From a checkpoint of a small mixture-of-experts model trained on Wikipedia: 32 SwiGLU neurons an expert.
Below are experts of layer 6 (counted from 0) of a mixture-of-experts language model. Rows are named router (the router's row for the expert), down (a neuron's output weights, with its number) and show model dimensions 192-287. Each number is 128 + 24 x the weight over its row's rms, rounded and kept within 0 to 255. Numbers have three digits each.
After each expert's rows: a language model's description of what the expert responds to. This comes from a sample of Wikipedia text that the model never trained on.

# expert 26
router:182114128122131116112101104108103115121127174118121125106116093129077144137144147097163151098144092100135132125185192147093128126146116125113108120103136122111125124154118113130152142081138175114120138138153120089161133149145106144114135135114150113116171117132060155109119157116155108136
down0:110118130153074114125071147128186071119123101147104136196125131172104117125109115157100129145132131136134110137131127160144122131122142149116124129113118143140160111109103109085160085128128123139109104118114098153175162131119118099096104141136101136127124137132087177097107112146170136116
down1:086105119132130081136128142097104115103130123103104141077153098182138157101115125167159137137126088137099113141174075142145146159094089158155113134103151112141106116133116118146137150101078071127127091150132127124076121131122102193108147155143094157128087149107100131116138185082134124164
down2:103089162162153158127167114133136135161142096135144134166122132115143195170171135147074144120133138139107141144138153124139085086137137124150157131144147137145099096124170128133119134105121147137090094167094129127118109149126126109110119120127159090145116098137105097107143139128143108108
down3:073155150134124100124129106127145146138142114112087130127131141148118159145119169090139165139172179133111130135110105145119119137167149133117138127109129129105157118093151156123128117113141148108121149109127082124110107125113106115132110107135129136137136114106125150110099156134149126150
What it handles: Opening parentheses, quotation marks and square brackets starting a gloss, birth date, unit conversion or title, such as (born, "The.

# expert 56
router:163134180152120127136099121128136110153116147112134102139094119102083120124117123126092207110130188136185146101113120142107095124125180102105104118106129082131118154091130141179108116167143126137125112086137114136146110112119167194104119140119163131121099155125081123154175122133128114143
down0:120148102143145079190115134075145113141119123122166121111127124137158146142150108113121154124129111120113132110149130155083160139115118177145118118121111113140126134166092167185116144129112115157102113114095094107122103105106093118140099120127117116131159101123159112133119151125133136106
down1:147161114134166123119120151144119129164133083123115190108118083123127137089140158069164133133125172097145091133172079112162159122133145135134138107097118147116134109103138110129163082156128140106155107160125129112069023119146089141142094112104118122155121172108130116079066133155152105154
down2:142105128125157113118140054117094148136111146156140140158107097149090148121104136136173133131108151093117136163136146160134119149138127130107135125126164160151122128126145142096132134124115097113139125158103125131140123141120158196170099147137096121108099093119134148138167107130166118197
down3:151089127145168118110111092185059108170094132132128121136113103147165103161132130180134114147100114123139086164102130082128167136108086146098119076129123140128153098161093127083162128087166123132161154160122135121088122127101139132147119106129119127141138094119111109131174111148115165134
What it handles: Closing parentheses and brackets, and pieces after capital-letter codes, in tables and technical lists, such as (P), [t], G100.

# expert 48
router:133148070102109130105120162129142105151137132116115121159189186155068126074119148136103146085116092173084133103119102118125094156100117122146129110130107098160147151146139119136124155105112142159151126103132146140104118100137114137082129115104139135140151146148101118118164158103093136081
down0:092116107067084110116139149118139131149126136141118138127141165133133163087156129090172102086112159132124076178101135075110130143055117096103175132101100163133145129048118095136113119110140126139128094111116110095104136177145133123077134115147163121107127132061101100181099181129140111110
down1:115138138094140144123118115127106119134134115130136126179133110107097146133134105136075131099133087162119113101104139131111162177147078148157134124137128122123133092116101105123146182141136118145163091128091185127118113070103095160163110101131114114148109186117139189114159158096119086104
down2:058122173140137141126104142183156154098166166136122113126157144098138105135131099148163106091123104161083122118140106111130160107144130107116125131130143145116118128145117164158126131156167162122085136114164170098109141126082149135130143121158140120122150089120121108152141143101155139150
down3:119138176143147162165082100089154108081126121118121115103136123129120060134158118136054139108131136097113095161127129116119118168175150136121137101165141109119114144135110127119126162147138096125157133089159156148167116167109158124126166114132109135112121094155077097144153105130163108117
What it handles: Single capital letters opening a word, acronym or code, often at line start or after a parenthesis, such as D(efunct), U.S., WASP.

# expert 11
router:135104142137125148101035133123138146102113104172154104156147130161140142123139131191157115139145199120138125122102114159140124130113112175130143158126154127125132115141110107130120126135153115157113138137142145106162105144114164104140130103168150155135125109113057114179107173146108121086
down0:110109105116089127106115145166125101154135137117100119157073155100117151112139113110107106101122149120129104118109100122128153131174147150122126144067118156160156104129093104115122130087151139160153127130133143163130140121180094112089091139140121091122102136160188124114163097134125149150
down1:161141137117131159127156162145105135122142173101093155139098129164122132155137188076131125127150140123093098138076133115080109111136116099126104132119131134146126157096149125082152120109101111088138125113071133125138124137182130119143122084126084091162147103118120143123122111123134136149
down2:119161123115111120155096125110158127150113179111154137128117107087065149131141125128153106140138148096122136082149112126159131161102137167143135173095168109167125140171093164135123124158151131123118127125156078130145139136063117160107113131085137142150153163147144145134128136142102131123
down3:161128104114163109139138126169116166150124108121152122144161174088145130110123121154122131139082155149159106100131119102136144108112056202113102117186172103141150124116155129162138148147093110164096137123118142150102189117076115103135105088131117147137137127127119112138149146142116096141
What it handles: Word-piece fragments at the start or inside words and names, such as we in Newsweek, ma in filmmaking, Chal.

# expert 25
router:130119133213159180130109179136113115109165148127123123124111096100178150145139124169150117146115138123145134129140106162120096147136107169138100111117109150125149141143158115111093133121173135144140154136115121127131141113129084141147152119104147144161131108085129095168127134155086137172
down3:159123154132176123149109134127115157102106090135143128141121134083109123097146090146152106119117137103134088109113114151129126164114110076129133114102120166127122110120114145103092116123102145113172095160127121097122098117122129129159139106140156163136112098165160105139099150137130159133
down4:074151130160171134144138116126086135154159127135117126114159160085148135150139132138106136136145156148107111107118109130101113122127144141161101120146143115088108110112132125138137176189167131130113089150117145107124126147131128165161117140113167109146141176120044156113101179127102120172
down5:117141124089105122122140114151141123130068090126156113141131124180098091157142161079157118151112100105111125095118113149161141112121120162135116153117147131125107133135130141157142157170109098179150109126158124113161119113127117102148136135142112079127107146102145143112116141088152145168
down6:103114107110112119180154122130114152121147121123148151106140100141127112148152107100072137139140121180116100167128148132144108147110159120158169108103147098114112154126124109113124109166130166122105099096110143089143151142147126111141138138159118158094109146098119105104120119125094137113
What it handles: Prefix or opening pieces of lowercase words after a space or hyphen, e.g. dis, re, trans, sub-jugate, re-ci-pe, self-de-feating.

# expert 16
router:148141150137113142102143141139112140123110130133164123117109123156146125146117128139130128162118126126144109143113107130165111142069117113149148132143101115141134127156141122153101113139121135118157100087109133098109160130166142157139094072110141168125162166089131138148142123124133142131
down0:067119128127101125163134128103173145179136109062130161138109153135096142122125163132137160146143139095111112147109089113144117106132125127125144136130125089085161102132096122173109113132141079137118113120148084100124151139152161120124135091143162114103148128159130127119180148069145108112
down1:130117114119129072134147115121124136168108166160178134127114147133105140152128149119162123138135157108125140101100103142126122154134136104105105136135114108072116152128130149142088126171129122167134105141113157127118131145117129166145145169128152117104118127099155118135074169106140136129
down2:131097112145111158106136139147134135082151156146140127101115147138110148140181140118116101139170096102144112175117133097134107118143135115115144114064119127127122168111148098126171098139149116108119145168165152155165127103102132138154123109068124124155128125130095116129101143148189106087
down3:146125126135094132112111134165165119156120100135141144132157116072145140089134135075044131107110142151152113123152064105137128164127152132176112130136097113136127102149187134129132144091116095103110121124133151125140094142108183137140121131127131133144121112122116143097159138094153148127
What it handles: Final digits of years, dates and figures, plus measurement and number words after them, such as 1300, ft, km, million, 9th century.